Below are experts of layer 6 (counted from 0) of a mixture-of-experts language model. Rows are named router (the router's row for the expert), gate (a neuron's input weights, with its number), up (a neuron's input weights, with its number) and show model dimensions 0-127. Each number is 128 + 32 x the weight over its row's rms, rounded and kept within 0 to 255.
After each expert's rows: a language model's description of what the expert responds to. This comes from a sample of Wikipedia text that the model never trained on.

# expert 13
router [ 94 118 178  92 163 183 133 122 182 122 141 147  92 126 122 102 116 119  95 132 147 148 136 124 151 110 156 179 170  62  69 101 126 175 139 123 144 145  77 132  79 148 157 133 146 108 148  77 147 122 167 178 153 144 136  74 102 105 159 158 111 170 111 140 145 150 114 166 109 152 205  99 106 147 133 175  88 102 131 120  92 128 154 109  94  92  82 126 122  85 142 150  95 127 123 141 105 131 130 117 154 129 130 206 160 118 169 160  32 118 164  52 103 174 115  88  84 109 101 130 165  94 151 182 197 114 105 146]
gate3 [112  99 109  65 136 167 162 150 177 116 133 124 146 150 147 126 152 138 160  89 124 120 158 171 117 153 144 163 114 114 108 120 184 202 151 141 149 149 126  98 111 149 103 147  90 132 133  62 161  53 141 143 130 178 171  61 151  94 104 104 173 130  98 159 139 103 179 144 125 132 187  77 160 161 198 149 109  64 128 134 122  58 115 106 126 125 139 102 175 141 138 127 124 152 138 101 121 126 111  96 115 151 133 189 161 105 190 144 150  81 125  73  77 141  63  84  95 163 162  99 119 177 129 127  77 143 124 138]
up3 [146 141 111 108  90 130 138  72 142 102 179 114 145  81  73 157  98 157 127  97 100  81 125 139 112 129  85 104 129 158 154 105 134 112 113 121 122 107 150 101 185  83 111 130 135 103 137 186 143 103 156 125 115  57 116 152 113 131 127 143 107 187 141 186 163  94 157  85  87 100 129 173 170 159 159  96  76 159 106 109 125 160 153 157 123 113 179 150 161 140 142 120 120 108 130  76 128  99  77 176 103 216 144 113 159 145 102 185 106 136 108  66 155 195 111 185 206  82 129 109 137 143 120 132 114 162 105 189]
Description: Prepositions and verb pieces in narrative sentences, such as to, of, for, by, -ed endings, began, would, after a verb.

# expert 11
router [166 132 129 101 145 132 151 172 120 126 108 141  83 152  94 176 112 124 148 108 151  87 133 159  92  46 143 104 146  70 119 115 151 154 112  98 137 136 123 120 104 136 147 103 169 113 122 135 135 154 109 142 118 151 177 102 117 194 159  51  87  97 142 188 135 118 134  97 100 145 128 155 191 169 183 190 109 159 179 117 143 196 179  99 109 120 117 175 120 160 160 186 110  93 165 118  92 148 168 136 102 164 156 161 119 153  73 195 134 105 175 131  97  88 153 175 159 152 128 143 178 136 137  81  82  98 151 102]
gate3 [102 149 174  98  89 160 125 189 117  84 128  88 179 126 114 118 122  87 109 109 131 177  90 102  80  84 158  99 167 117  99 141 182 137 116  98  92 139 133 192  90  87 121 154 126 103 123 103 197 126 156 158 117 150 154  26 115 126 104 119 166 145  61 185 135 153 138 105 136 123 153 116 139  83 161 163 107 157  89  81 137 123  89 152 116 166 139 156 134 118 173 133 122 109 139 102  85 166 144 146 134 154 122 168 133 102 113 145  98 149 196 125 166 150 139 118 144 105 138 207 135  95 148  68  64  68 126 121]
up3 [139 137 215 147 114  75 170 150 104 112 129  93  96 163 164 143 192 128 104 106 135 184 239  80 145 122 176 108  85 130 115  83  77 124 152 126 118 128 113 139 129 130 107 121 139 153 141 129 168 135 136  87 129  97 139 157 149 168 119  93 137 163  48  88  93 130  88 142  61 116 107 137 122 207 118 112 112  54 148 107 133 166 124 162 132 161 116  91 131 156  54 141 102 178 152 136 119 122 128  70 157 139  96 125 116 137 148  95  74  72 124 147 163 138 106 143 111 108 174 113 100 105 131 112 130 148 152 144]
Description: The preposition in and In at sentence or clause start, other prepositions like at, of, from, and month names in dates, such as November.

# expert 21
router [146 122 114 179 149 163 108 104 124 156 105  65 145 119 123 151 101 110 119  69 134 153 152  76 122  97 191 105 102  90  98 113  84  77 137 116 177 162 196 108 112  88 150  91 128  81  95 154 177 167 115 145 129 130  68 157 138  93 142 138 170  58 131  96 131 116 142  92 195 113 149  91 148 178 187 105  76 145 124 151 182 100 133 150 149 146 127 200  98  69 107 123 115 171 164 169 166 100  94 150 173 140 142  96 170 118 151 150 112 156 165 145 135 107 124 173 122 159 129 100 128 109 161 122 117 191 155 151]
gate0 [130  48 129  92  96 135 170 129  74 124  72 152 135 120 226 120 120 137 122 118 141  98 175 169 151 131  71 111 157 170  89 168 132 146 112 174 120 128 145 131  89  88 124 125 112  93 120 110 205 132  58 136 126  90 146 121  68  87 107 182 146  64 146 145 110  81 106  95 165  99 100  75 186 146 152 169 126 136 107 139 140 140 149 137 162 167 122 133 163  97 125 159 153 114 135 117 133 166 151 162 166 118  87 181 155 114 117 130 103 112 138  91 175 144  75 107 132 174 139 125 153 165 132  94  68 178 143 111]
up0 [154 102 160  78 156  90 165 141 134 118 125 120 148 108 128 124  85 125 110 129  94 165 182 106 137  67 117 106 133 160  93  55 124 104 135 143 182  73 133 101 132 104  85 115 156 146 142 140 109 149 103 116 155 196 121  49 142 135 102 156 178 143 183 159 187 146 120 145 114  87 127  61 149 107 130  83 102  90 175 164 133 104 107 126  78 182 176 141 153  85  87 114 137 131  54  89 112 104 139 128 143 128 158  98 156 140 109  87 124 139 163 126 167 179 110 176  92 167  88 122 158  90 118 176 132 166 177  94]
Description: Dashes starting infobox or list lines after line breaks, nationality and country words like United States, French, and name endings.

# expert 8
router [ 92 113 139 140 131  90  93 145  85 100 136 139 167 100 110  57 143 169 125 175 194 136 131 174 110 126 143 134  73 164 164 101  97 106 113 125 124 128 164 110 131 150 121  80 138 143 139 147  96  31 136 113  60  87  65 132 141 136 173 127 129 140 173 149 113 155  98 149 133  93 170 160 137 161 173 168 128  64 181 162 137 132 116  59 146 130 203 182 163  95 125  56 152 132 121 131  85 170 137 102 147  91  67 154 103 118 109 126 132 117  96 138 115  98 174 125 130 139 127 158 106 200 118 118 112 112 117 111]
gate3 [ 62  80 139 147 109 109 142 117 102 158 107 123 135 121 124  50 157 162 149 106 162 152 154 149 126 123 139  64 161 161 117 123  72 141 122  87  82 167 109 184 110  49 164 166 117 135  90 151 131 125  70 156  66 142 124 111  96 192 100  88 120 146 157 136 101 135  75 132 169  87 154 143 160 154 175  98 166 102 134 153 158 103 112 106 126  88 116  96 197 101 134 140 130 136  92 166 146 169 139 152 144 140  84  88 138  92  78 203 139 136 154  92 103 137 105 161 161  67 150  70  87 130 143 121 147 152 117 121]
up3 [ 89 138  72  95 111 133 132 159 112 117 140 119  82  70 104 165 129 140 134 107 149  85 128 108 109 145 112  59  80 167 131 212  96 135 133 160  99 124 157 104 180 158 117 122  85  75 141 137 160 130 128 102 159 178 144 153 107 100  84 192  93 177 152 150 164 128 133  62 129  49 105 118 130 169 130 134 143 160 147 110 112  63 158 161 153 154 112 149  85 143 133  95 139 124 141  81 116 115  61  52  90 136 113  84 116 134 139 118 154 104 123  93 127 124  83 164 166 112 161 166  60 143 153 168 166  94 136 118]
Description: Middle pieces such as re, ve, co inside words, often in sports pages about teams, seasons and games, such as increase, investor, Recordings.

# expert 25
router [154 134 114 132 133 150 127 102 148  81 208 126 122  24 141 142 138  90 156 146 173 134 153  93 147 150 143  92  74  94  86 125 105  72 155 164 132 102 116 129  73 104 124  80  99 144 136  57 157 165 121 200 163 116 161 145 125 155 171 125 132 112 159  81 162  90 159 153 135 124 156 155 142 110  93  71  78 128 115 137 128 167 150 154 168 148 190 118  95 149 181 130 168 160 132  95 133 120 143 172 100 179  70 124 133 135 122 182 134 101 140 122 172 128 139 140  98  94 157  76  89 170 143 154 168 149  98 156]
gate0 [ 94 130 159 174 131 126 137 176 184 204 113 117 139 118 160  93 114 149 114 143 131 111 130 109  97 147 126 107  94  92 153 134 153 107 125 140 169 122 130 150 138 154 150 122 127 102 164 154  79 116 143 176 119  91 160 128  92 172  95  99  86 136 165 161  98 148 192  83 181 145 159 133  85 114 157 113 155  82 124 111 123 155 178 160 180 107 136 163 153 131 130  89 141 209  98 114 101 126  53 145 211 133 122 161 111 109 157 112 117 125 111 120 182 102  75 151 105  41 158 135 138 110  92 120  84 213 163 110]
up0 [139 100 166  57 136 185  95 162  89 128 132  28 178 143 123 105 157 134 108 135  96 105 121 114 112 165  94 122 158 168 140 113 134 124  95 107 140 123 175 152 223  56 156  84  77  96 144 100 118 123  96 116  98 125 110 151 135 100 142 117 151 125 111  98  84 123 131 169  92  42 164 142 133 100 110 125 143  75  95 120 137 120 145 134 117 171 147  63 165 179  90 158 109 158 138  84 129 126 146 120 137  86 150 146  86 125 154  94 171 148 117 132 152 165 166 138 160  79 189 114  93  92  67 117 119 110 116 123]
Description: Pipe cells in wiki tables and list punctuation such as colons, dashes, semicolons and "==="-style headings.

# expert 30
router [184  88 152 168 116 205 132  60 116 121 115 152  90 128  87 129 115 147 100 135 118 117 127 171 108 151 158 146  97 138 152 132 139 115  99 164  85 151  86 192 124 158  91 162 172  75  99 156 148 161  98  78 154 113 173 103  98 121 124  81 148 175 126 128 107 102  72 124 118  84 197 140 100 126  79 140 127 163 147 118 149 114 165  91 112  62 152 108 172  73  79 118 176 133 186 122 127 112 131 149 118 136 159 100 110 122 190 117 157 148 179 115  87  93 140 122 158  89 127 127 104 160 104  73 132 164  76  73]
gate3 [114  75 166 113 231  97  94 118  96 149 170 100 140  82 150 139  98 175 169  61 159 155 130 127 139 134 133 133 127 206 157 155 164 164 144  62 136 103 145 138  35 101 150 128 143 106 128 103 151  64 163 107 149 193 151 183 184 184 126 106  93  92 169 131 132 109 138 134 116 107 142  81 110 134 134 124 106 115  53 102 132 148 100 151 118 126 135 132 153 124 115 102 140 110 129 110 102 107 158  86 147 122 148 177 173  99 144  93 164  84 141 134 148 123 138  56 103 115 144  74 152 157  90 128 133 155 126 116]
up3 [134 135  83  77 180 169 180 132  75  93 164 138  88 111 116 119 138 107 134  64 122 149 132 148 175 132 123  93 127 109 177 162 160 128 190 165 154 109  27  64 104 118 126 118 158 131 153 111 167 154 136 123 207  93 121 118 122 107 151 134 104 159 114 126 107 120 172 111 128 152 112  99  64 110 118  80  51 131 157 150  88 134 108 143 120 130 118  90 131  92 131 123 138 124 212  89 173 100 131 117 160 119  93 171 151 135 138  83 177 127 151 144  97  78 146 109 109 133 150  70 114 172 117  78 139 146 164 171]
Description: Single digits, numbers and capital letters inside table cells, often three-letter country codes like BRA and ITA, plus spaces in formulas.

# expert 12
router [157 122 139 120 167 108 144 128  92  98 150 148 156 103 140 106  92 124 147 166  89  69 119  79 181 101  88  96 165 194 176 103  94  83  87 156 145 125 139  87 128  59 147 121 139 125 149 100  80 115  78 116 107 171 184 135  90 134 109 146 148 175 122  72 143 113 141 135 107  95 103 103 149 121  93 151 117 110 146  92 105  75 136 196 160 147  41 202  91 149 114 149  67 105  62 132 121 135 109 127 128 156 137 116 101  82 179 144 136  85 143  91 131 182 148 161 119 162 123 121  99 144 106 147 143 165 175 162]
gate0 [169 104 148  62 159  54 131 140 141 126 139  86 134  91 107 143  86 122 161 204 113 109 109 107 159 140 149  97  45 149 128 100 110  95 133 173 111 130 140 114 109 114 200 173 126  91 112 106 160 162  76 115  69 128  84 107 156 109  90 182 132  60 119 111 162 148 176 141 137 102 153 129 168 120 139 119 112 148 185 158 162 138 129 157 117 179 138 121 160 137 111 133  92 171  99 103 142 161 112 143  95  73 137 146 123 106 138 185 184  98 116 124  79 205 108 123  85 133 140 112  91 115 110 109 110 117 204 108]
up0 [118 117 131 144 170 119  86 142 181 143 134  84  38 157 106 121 211 151 124 147 136  99 136 126  90 220  96 171  70 110 152 139 112 185 173  89 113 151 143 139 149 188 103 152 147 136  96 128 125 102 156  99 165 103 114 111 144 159 168 155  48 134 132 128 103 208 144 104 123 133 117 156 145 173 177 156 160 189 168 140 180 118 115  89 167  89 165  72 110 177 123 109 123  80 132  98 125 105 132 117  93  94  83 155 120 129  96 145 128  86 125 140 127 128 107 143 138  69 100  87 106 132 153 134 118 134 151 125]
Description: Nouns or noun-forming suffixes ending a phrase, such as -ment, -ation, -ity, and words like election, politician, album, season.

# expert 22
router [ 66 126 129 182  36  78 190 124  88  56  82  85 147 163 146 157 162 175  93 112 135 181 159  90  89 141 120 110 167  88 136 133 107 170 126 119 129 102 110 158 135 145 112 132 152 166  92  98 112 180 127 115 160 169  64 132 119 131  67 151 132 131 148 102 108 145 131 167 153 129  98 140 126 122 192 129  99 127  69 136 116 228 133 123 131  97 144 131 163 133 149 166  72 120 109  37 105 146 130 126 126 130 102 108 152 125 104 168 125 142 163 127 148 169 109  83 108 114 176 149 124 132 125 104 102 112  86 113]
gate0 [148 132 149  80  72 112 135 175 145 151 113 110 105  99  96 158 118 121 118 132 147 105 165 162  96 104 134  63  40 109  33 164 114 101  81 156 115 135 129 188 158 109  89 132  92 152  93 169 150 139 114 109 106 100 154 115 135 148  53 136  79 120 107 137 151 155 148 160 210 109 119 104 170 128 131  96  63 138 128 168 155 108 122 137  94 123 137 175 139 116 108 188 122  70 169 102 168 120 150 117 136 119  60 113 167 126 124 109 154 142 132  77 151 151 141  84 143 133 190  99  90 158 109 132  77 108 164 139]
up0 [114 122  79  95 192 116  92 116 183 147 146  89 116 103  79 109  97  60  77 172 128 120 129 162 152 133 112 113 181 140  69 124 139 103 158 111 103 187 119 188 178 165 148 158 138 101  56  95 143 104 111 135 107 131 150 125  64 139 121 142 135  85 156 171  74  90 154  90 109 110 160 147 188 148 120  91 199 135 128 164 127 127 150 142 126 140 143 186 120  72 159 139 187 147  93 138 113 105 114 153 148 108 148 129 157 133 113 127 146 145 126  98 151 113  64 126 133 127 123  30 164 137  89 153 125 107 132 182]
Description: The articles the, The and an, plus word-initial pieces like an-nual, dis-, inter-, La, Pla.

# expert 27
router [229 127  84  85 148 151 108  81 172 147 159 166 106 109 170 152 101 139 174 109  85 105 158 147 133 159 133 129 181 153 165 134 151 138 153 163 131  98 126 107 128  89 139 121 127 123 171 137 149 184 158 135  81 154 136 137 159 143 163  94  67 158 113 121 169  97 123 134 160 137 139  58  94 155 110 137 139  93  50 179  84 117 147 149 142 127  78 177 137 105 171  72  92 150 159 127 106 101 120 111 142  78 109 119 133 127 218 110  88 131 136 101 151 140 146 113  72 187 125  89 128  84 159 183 153 145 123 142]
gate3 [144 104  95 149 134 156 143 149 142 152 116  83  52  85 157 134 108 164 128  90 181 102  99 131 169 144 142 159 147 126 141 141 131 163 137 142 138 157 106 175 180  87 141 127 100 142 165 110  56 103  95 188  95 183 185 132 127 130 105  99  68 148 173 192 153 142 174  79 148 123 111 106 133 118 164 143 113 142  77 129 143 137 135 136  90 141  80 126 121  79 160 141 108 134 115  55 105 144 123 170 176 142 167 135  62 135 178 138  71 147 101 110 209 115  84 157 133 117 143  92 120 181  93 168 144 171 127 141]
up3 [103 127 150 125 116 158 134 151 191 131 125 122 157  96 134 157 144 137  24 138 140 121 122 140 130 127 151  77 148 152 161 101 158  85 143 105  95 115 181  62 127 114 116  88 125 149 109 147 142 163  52 138 141 178 117  88 145 115  55 123 151 137 126 133 119 177 187  72 120 136 153 117 140 122 125 177 166 124 152  40 100 176  81 130 174 149 116 142 110 122  86 153 130 119 125 102  45 123 163 113 120 164 145 128 162  95 125  83 182 130 197 146 173 139 168 116 164 139 125 176 122 171 113 155 152  98 104  87]
Description: Final pieces of surnames and Latin species names in lists and tables, such as McReynold-s, Eucalypt-us, -son, -ton, plus common first names.

# expert 2
router [121 136 140 139  98 171  75 134 122  96 144 102  81 121 204 138 114 149 203 110 132 145 148 173 103 113 138 118  77 177  85 135 109 146  74 135 164 128 124 169 174  59 130  96 159 167 155 130 153 149 143  87 153 153 148 103 125 113 139  92 139 131  76 151 161  97 149 171 130 119 129 165  87  71  79 106 179 193  79 123 117 110  90 137 129 168 104  93 143 152 167 169  80  68  71 170 123  95 120 175 100 101 108 110 159 120 155 204 117 106 100 115  86 130 146 105 119 135 134 155 132  75 152  94  80 160 103 134]
gate3 [118 111 139 131 126 128 107 170 109  89 139 126  61 133 170 112  78 111 104 173 125 160 176 170 117  59 136 117 123 173 142 134 151 147 115 115  98 143  92 166  94 140 210 131 134  85  98 118 152 137 163  82 172 101 138 105 150 143 114 108 108  94 114 167 151 101 159 154 135 121 131 143 151 127 161 106 193 125 115 186 141 123  87  91 149 102 183 151 173 185 134 134 131 121 111 194  57 103 144 116 213 109  73 153  96 117 125  89 186 138 105 126 129  49 151 143  95  57 185 124 126 121 126 158 107 161 150 132]
up3 [102 117 173 121 143 112 130 111 134 161  88 147 158 161 112 138 178 143  98 129  99 146  98 132 115 142  98 118 136  86 208 143  98 112 164 150 152 137 131 135 129 104 120 120 133  98 165 173  74 118 154 108 102  51 105 167 176 123 158 202 115  97 113 159 146  76 182 154  58  99 103 137 139 128  82  53 166 146 128 112 136 103 127  89 121 135 117 131 124 143  85 122  92 158 124  65 163  95 129 208 153 150  66 138 145 114  86 165 117 108 148 142 132 179 145 149 186 114 113 223 101 155 146 171 133  91 103 126]
Description: Word-final suffixes ending nouns, mostly plural s, plus ies, ations, ities; also word-initial pro, as in funds, migrants, produced.

# expert 20
router [193 134 104  87 104  95 111  91 101 140 163  57 115  88 123 143 130 137 105 129  36 120 122 112 127 147 102 167 113 120 132  93 165 130 160 118 166 135 156  77 141 139 119 114  79 148  97 156 108 166 134 142  68 144 124 148 174  92 113 133 138 119 190 114 147 157  97 121 157 154 178 163 131 143 149 115 159 119 101 134 175 172  90  64 104 140 153 121 141 159 163 121 132 124 157 162 122 119  91 146 156 113 143 130 146 132 103 115  53 186 144  87  93 101 164 109  81 142 222  80 156  80 160 158 187  74  95 162]
gate0 [165  92 126 117 145 138 137 201 200 103 178 111 113 113 153 138 104 159 112 116 132 125 107 146 122 154 104 168 126 152  78 174 163 163 149  75 100  78 109 163 111 172 146 112 134 150 105  70 116 111 115 117  75 161 150 134 130 150 109  93 114 127 135 145 171 169 141 136 142 148 102  62 112 140 157 120 154 163 164  99  94 105  79  62  72 151  68 148 156 171  95 209 114 123 102 150 137 207  74 161 169 162 103 175 135  91 140 141 149 165 133 113 183 132 153 114 123 175 163 126 107 146 113 114 111  93  69 104]
up0 [159 131 147 160 115  92 137 118 132 137 119 136 110 189 146  99  84 153 131 122  97 110 154 138 113  80 170  78 163 112  93 128 116 157 105 141 136 132  72 130 150  88 161  97 124 157 178  93 132 106  99 124 154 132 162 108  86  53 123 179  89 126 114 129 134 114 131 148 147 114 190  74 169  76 153 120 147  92  99  73 139 100  65 165 136  70 102 101 123 141 120 103  91 105  93 104  92 131 207 165 120  96 155 179 202 138 151 159 130 124 108 137  98 151 125 204 152  99 154  65  90  64 135  90 119 142 144 181]
Description: Vowel and ending pieces inside proper names, especially places, plus the, York, World, City, such as Champaign, Arkansas, Stanley.

# expert 17
router [177  93 159 107 158 193 121 126 117 105 125  68 141 142 159 125 129 116 111 107 103 150 113 214 114 142 116 124 161 152  96 152 156 123 155  72 108 154 155 169 145 165 101 169  99 143 158 146 131 160 120 176 138 150 176 119 163 181 155 146 102 171 178 142 117  88 143  94 123 170 129  67  54 119 160 177 165 114  61 102  85 179  81 189 132 152 125 102 115  91 100 101 193 161 156 112 127 162 101  83  71 125 138 169  89 150 113  77 121 132 185 123 166 103 123  88 125 141  96 119 136 122 117 163 132 119 150 161]
gate0 [179 119 127 131 180 167 152 117 141  97 143 102 142  91 183 128 157 175 114  99 157 147 189 129 155  77 130 144 165 124 103 161 136 136 103  77 116 158 130 167 158 151 175 171 135 131  88  99 117 158 120 198 123 164 138 153 176 168 143 167 118 126 150 142 163 100 150 129 152 146  90  81 105 134 173 156 115 146  71 138  91 151  95 176 156 145  96  69  86 113 142  80 141  89 127 176 125 114 111 115 120 152 110 121 129 149  86 152 118 143 170  77 130  71 141 102 120  96 122  40 147 116  57 169 198  60 131 137]
up0 [168  63 123 135 188 189 117 128 103 133 122  96 141 132 170 106  97 131 113 100  99 143  79 141 112 107 136 108 175 147 130 121 203 119 126 115  67 125 114 159 110 146 148 153 103  88 215 155 125 159  73  66 108 127 123 127 113 124  87 101 115  95 175 144  43  92 131 133 108 168 126 106  86 138 137 147 121  84 148   8 128 109 131 164 101 126 149  75 128 135  60 180 115 129 157 130  95  95 165 127 107 134 128 128  92 116 174 104 116 108 176 146  97 135 117  59 116 106  92 137  98 115 104 110 151 156 129 141]
Description: First consonant piece of a word, often lowercase c, g or capital S, K, D in foreign names, such as calling, Skyway, Dinagat.

# expert 6
router [181 138 117 142 104  88 109 125 145  63 149 140 148 133  57 150 146 178 163  92 122 124  84 187 171 145 100 114 122 116 214 125 134 141 175  79  68 118  99  80 184  80 157 128 142 115 118 111 118 173 149  89 137  96 182  97 119 130 145 175  86 116  83 176 118 101 106  87 134 120 122 150 153 131 151  64 138  98 171 134 122  69  80  82  84 160 133  99 100  86 175 150 125 149 119 161 183 133 132 123  96  82 143 104 139 111 102  95 149 141 135 141 101 149 116 162  94 111 100 184 106 176 112 178 147  98 140 102]
gate0 [137 133  64 130 137 133  97 125 115  74  71 100 120 119 149 146 104 156 145 109 131 110 159 110 139 122  64 149 150 180 182 177 104 124 155 191 107 121 113 122  83 122 175 141 127  66 135 133  90 161 104 136 190  93 165 130 101 151 157 132 121 137 179 115 169  74 209 129 183  87  68  92 148 185 119  95 150 155  96 133 168 127  95 148 134 124 138 195 121  76 122 184 101  67 165 116 149  93 137 148 152 138 114 129 141  74 128 118 177  96 124 166 138 120 115 115  67 160 100 119  91 177 119 141 101 103 174 121]
up0 [147 145 125  87  90 186  55 185  91 148 150 111  92 105  84 135 190 134 117  86 180 176 130 165 150 154 132 140 125  86 197 140 158 118 128 110 139  98 127 108 152 105 105 150 129  89 172 166 123 135 154 123 113 180 140 170  51 173 157 173  88 144 112 108  85  99 171  70  94  83 133 116 130 101 130 115 106  97 154 114 140  79 183 104 125 122 147  55 123 110 121 100 109 215 134 119 143 152 132 112 148  87 148 109 133  88 114  82 160 154 157  88 147 132 156 174 127 130 102  75 171 118  98 150 172 126 113 111]
Description: Closing == or === of section headings, heading titles, table separators and row-end pipes, and infobox field names like Population, Date.

# expert 3
router [ 91  77 119 145 145 155 184 152 148 143  55 144 136 177  74 201 102 119 159 131 125 165 110 163 131 115 148 103 108 105 120  96 100  71 109 137  88 103 119 197  73 124  87 171 172 121 120 157 116 120  77  86 173 153 116 115 141 138 166 153 160  74 137  67 128 141 155 113 174  84 155 150 134  85 145 118 117 140 165 182 108 125 142  96 180 109 151  80 223  91 117 130 181 100 135 180 110 116 144 150 137 167 157 117 118 125 148  87 130 114 145 105  79 144 119 131 122 127  68 105 104 170 100 121 175  95 117 152]
gate3 [122 118 128 139 114 102 146 144 126  86  87 107 116 126 109 115 173 149 182 157 113 143 145 163 170  82 113  74 101 129 108 142 175 137 122  58  86 125 156 149 106 125 123 138 143 171 158  63 156  61 120  89  42 189 115  38 103 125 125 128 121  51 141 166 117  86 154  89 210 102 126  71 116  92 165 126 120 124  88 134 140 141 137  93 151 133 124 128 198 124  99 107 115 171 160 175 133 157 133 113 143  51  94 127  95  97 186  78 144 131 130 153 128 141 137 103  84 125 119 150 128 124 151 121 114 106 161 139]
up3 [153 148 128 124 174 130 109 177 131 129 150  73 167 111 114 120 121  87 103  78 133 121 139 114 135 125 121 109 111 122 139 147  92 205 107 132 142 120 135  93 151 114 176 111  77 113  94 106 165 126 220 155 140 104 166  65  92 100 162  68 170 162 132 120 151 158  94 122 109 136  77 108  66 142 116 127 143 130 105 114 144 140 166 169 116 137 141 143 208 116  50 138 144  88 142 127  82 128 116 141 168 105 142 157 147 110 138 180 191 157 154 172 172 103 103 147 103 116 137 189 120 121 134 163 115  98 152  22]
Description: Line breaks ending table rows, pipes and numbers inside sports or statistics tables, plus list-item line breaks and symbols like ±, ^{, —.

# expert 0
router [ 65 115 121 141 158 148 202 183 112 143 140 180 127 127 190  98 190 119 128  89  93 143 136 112 112 148 160 164 136 121 191 126  82 140 103 130 106 120 138 140 158 147 155  72 130 168 128 126 173  82 139 144 175  94  85 148 145  69 133 145  96 157 119  82 129 177 143 170 133 148 114 160 154 106  96 125 152 128 139 113 155  94 177 143 140 130 145 120 164 170 158 135 113 100 158 162 177 130 119  79  79 100  60  96 126 136 147 116 167 203  55 153 127 141 100 141 144 116 164 118 156 135 120 196  97 169 205 145]
gate3 [121  82 133 112 105 137 142 180 135 130 146 107 148  76 161 144 142  92 104 127 112 126 103 126 120 179 125 150 101 166 168 116 152 110 122 128 113 148  97 130  57 164 149 104 113 158 126  95 156  96 101 103 146 153 138  92  96  82 148  85 187 179 106  86 172 180 149 154 141 158 147 110 131 101 140  82 169 100  70  98 126  82 123 169 189  69 116  88 149 179  95  79 130 103 180  93 137 117  58 103 118 116  92 196 130 108 139 139 149 174  98  98 163 201 104  62 119 107 171 127 130  86 107 158  86 150 137 164]
up3 [110  69 123 113 172 115 150 191  85 115  90  97 114 133 174  89 168 104  89 170  82 125 140 147  69 117 167 188 167 168 128 107  98  66  69 165 159  73 146  53 100 119 170 102  99  86 109  92 130 101 108 123 137  96 138  94 112 138 143 148 153 118 134 100  79 136 117 151  95  95 104  64 160 150 134 173 119 114 116 146 116 109 146 116 168  84 141  76 103 195 187 181 130 154 137 119 160 147 164 178 127 143 150  85 149 130  87 108 105 110 112 145 115 139 132 164 107 148 132 115  97  91 191 178 142 126 160 105]
Description: First short piece of a word split into subwords, often after "the" or "a", such as se(lection), po(sitive), vi(llains), ma(tter).

# expert 14
router [145 147 112  82 155  84 131 174 147 134 166 151 115 117 148 107 112 134 119 141 157 128  95 109 201 108 146 135 107 109  55 112 113  94  96 153 140 176 127 115  71 115 187 128  83  71 116  96 192  87 135 151 107 116 136 110 100 105 133 124 122  95 158 136  64 143 120 129 161 112  87 155 193  71  98 116 149  92  69 141 160 106  79 107 138 135  67 143  65 167 102 118  84 100 144  87 169 105 135 142 181  85 124 137  94 140 124 184 121 148 139  48 132 150 153  71 149 153 156  66 143 116 134 156 141 119 182 117]
gate3 [126 128 147 128 103 140 147 122  78  79 177  93 148 111 136 116 108 103 110 149 123  78  99 137 158 100 136  66 152 152 171  77 117 131  94 215 133 139 140 117 128 112 185 163 143  77 123 131 149  80 115  59 206 132 111 126  65  87 138 173 175  84  95 107 127 152 103 146 120 181  78 149 124 154 139 133  78 109  75 119 149 165 168 132 157 126  83 147 152 131  21 172 146  85 125  93 127 116 107  94 153 122 117 170 156 125 128 148 135 150 109 107 144 164 131 136  52 133 135 161 141 102  96 176 146 124 154 159]
up3 [142 131  93 142 112  93 124  96  34 116 132  89 108 203 109 135 113 145 148 113 102  76  85 151 128 143 121 120 109 113 131  70 119  92 112 131 167 159 224  98 181 108  99 139 182 118 120 179 111  67 147 124 152 111 144 178 203 112 127 123  98 118 184 178 139 103 134 129 110 158 125  87  52 167 161 117 136 145 132 167  54 158 147 145 137 105 166 142 128 151  97 116 144 165 132 127  74 148 149  83  78 132 163  95 192 123 123 112 146 133  87 142 119 127  60 120 127 167 150 129 121 108 152 168 150 138 125 151]
Description: Commas and periods closing clauses, plus of, and, and subordinators like which, where, while, because, that.

# expert 16
router [ 89 157 149 155 102 162 112 119 166 142  57 181  93 115 142 171  84 136  61 153 148 181 134 102 129  66 114 100 122 157 156 115 163 108 152 172 148 107  85 121 111  99 163 116 173 108 192 129 110 159  69 107 146 107  76  86 186 154 110 110 116 157  94 132  89  81 125 103 168 101 105  98 153 142  92 102 125 120 144 161 182  86 175 153 147 144 101 126 113  95  98 114  99 139 111 149 164  97 108 188  96 158 133 118 174 112 157  85 101 134 131 118  86 123 162 141 143  94 135 112 207 133  89 145  84  78  90 186]
gate0 [168 131 142  89 126 164 132  78 113 148  98 159 101 127 142 129 124 107 127 145 190 127 183  90 124 156 118 160 119 156 133 102 150 161 136 132  66  98 110 144 100 130 124 121 144 104 127 131 104 118 133 191 166 144 127 125 147 169 185 190  92 172 159 146  93  77 161 112 113 107  57  96 122 197 121  80 201 210 120 176 127 155 110 121 140 137 105 104 162 136  97 153 125 156 188 196 167 177 100  79 129 147  88  79 101 122 131 106 162  76  89  73 128 119 120  84 126  86  99 130 121 171 100  84 111 141 134 155]
up0 [100 128 136 184 127  97 104 122 157 152 146 131  68 147 126  90 122 156 115 170 148 105 157 137 125  91 135 122  79 130 142 106  73 119 113 123 105 166 154 117 129  77 130 113 154 207 153 174 109 132  86  67 136 147 146 145 162 157 139 182 135 159 155 164 111 170 163 161 118 147 151 182 126 107  46  97 122 149 134 183  84 186 100  84 125 155  91  89 146 114 132 130 137 145  74 121 187 129 140 202 122 102 165  94 157  83 171 178 117  84 101 112 193 113 100 116 120 146 153  70 116 152  76 152  99  92 111 160]
Description: Trailing digit groups in years, times, coordinates and table figures, such as 20-10, 2:00, 0.46, plus suffixes like -ical.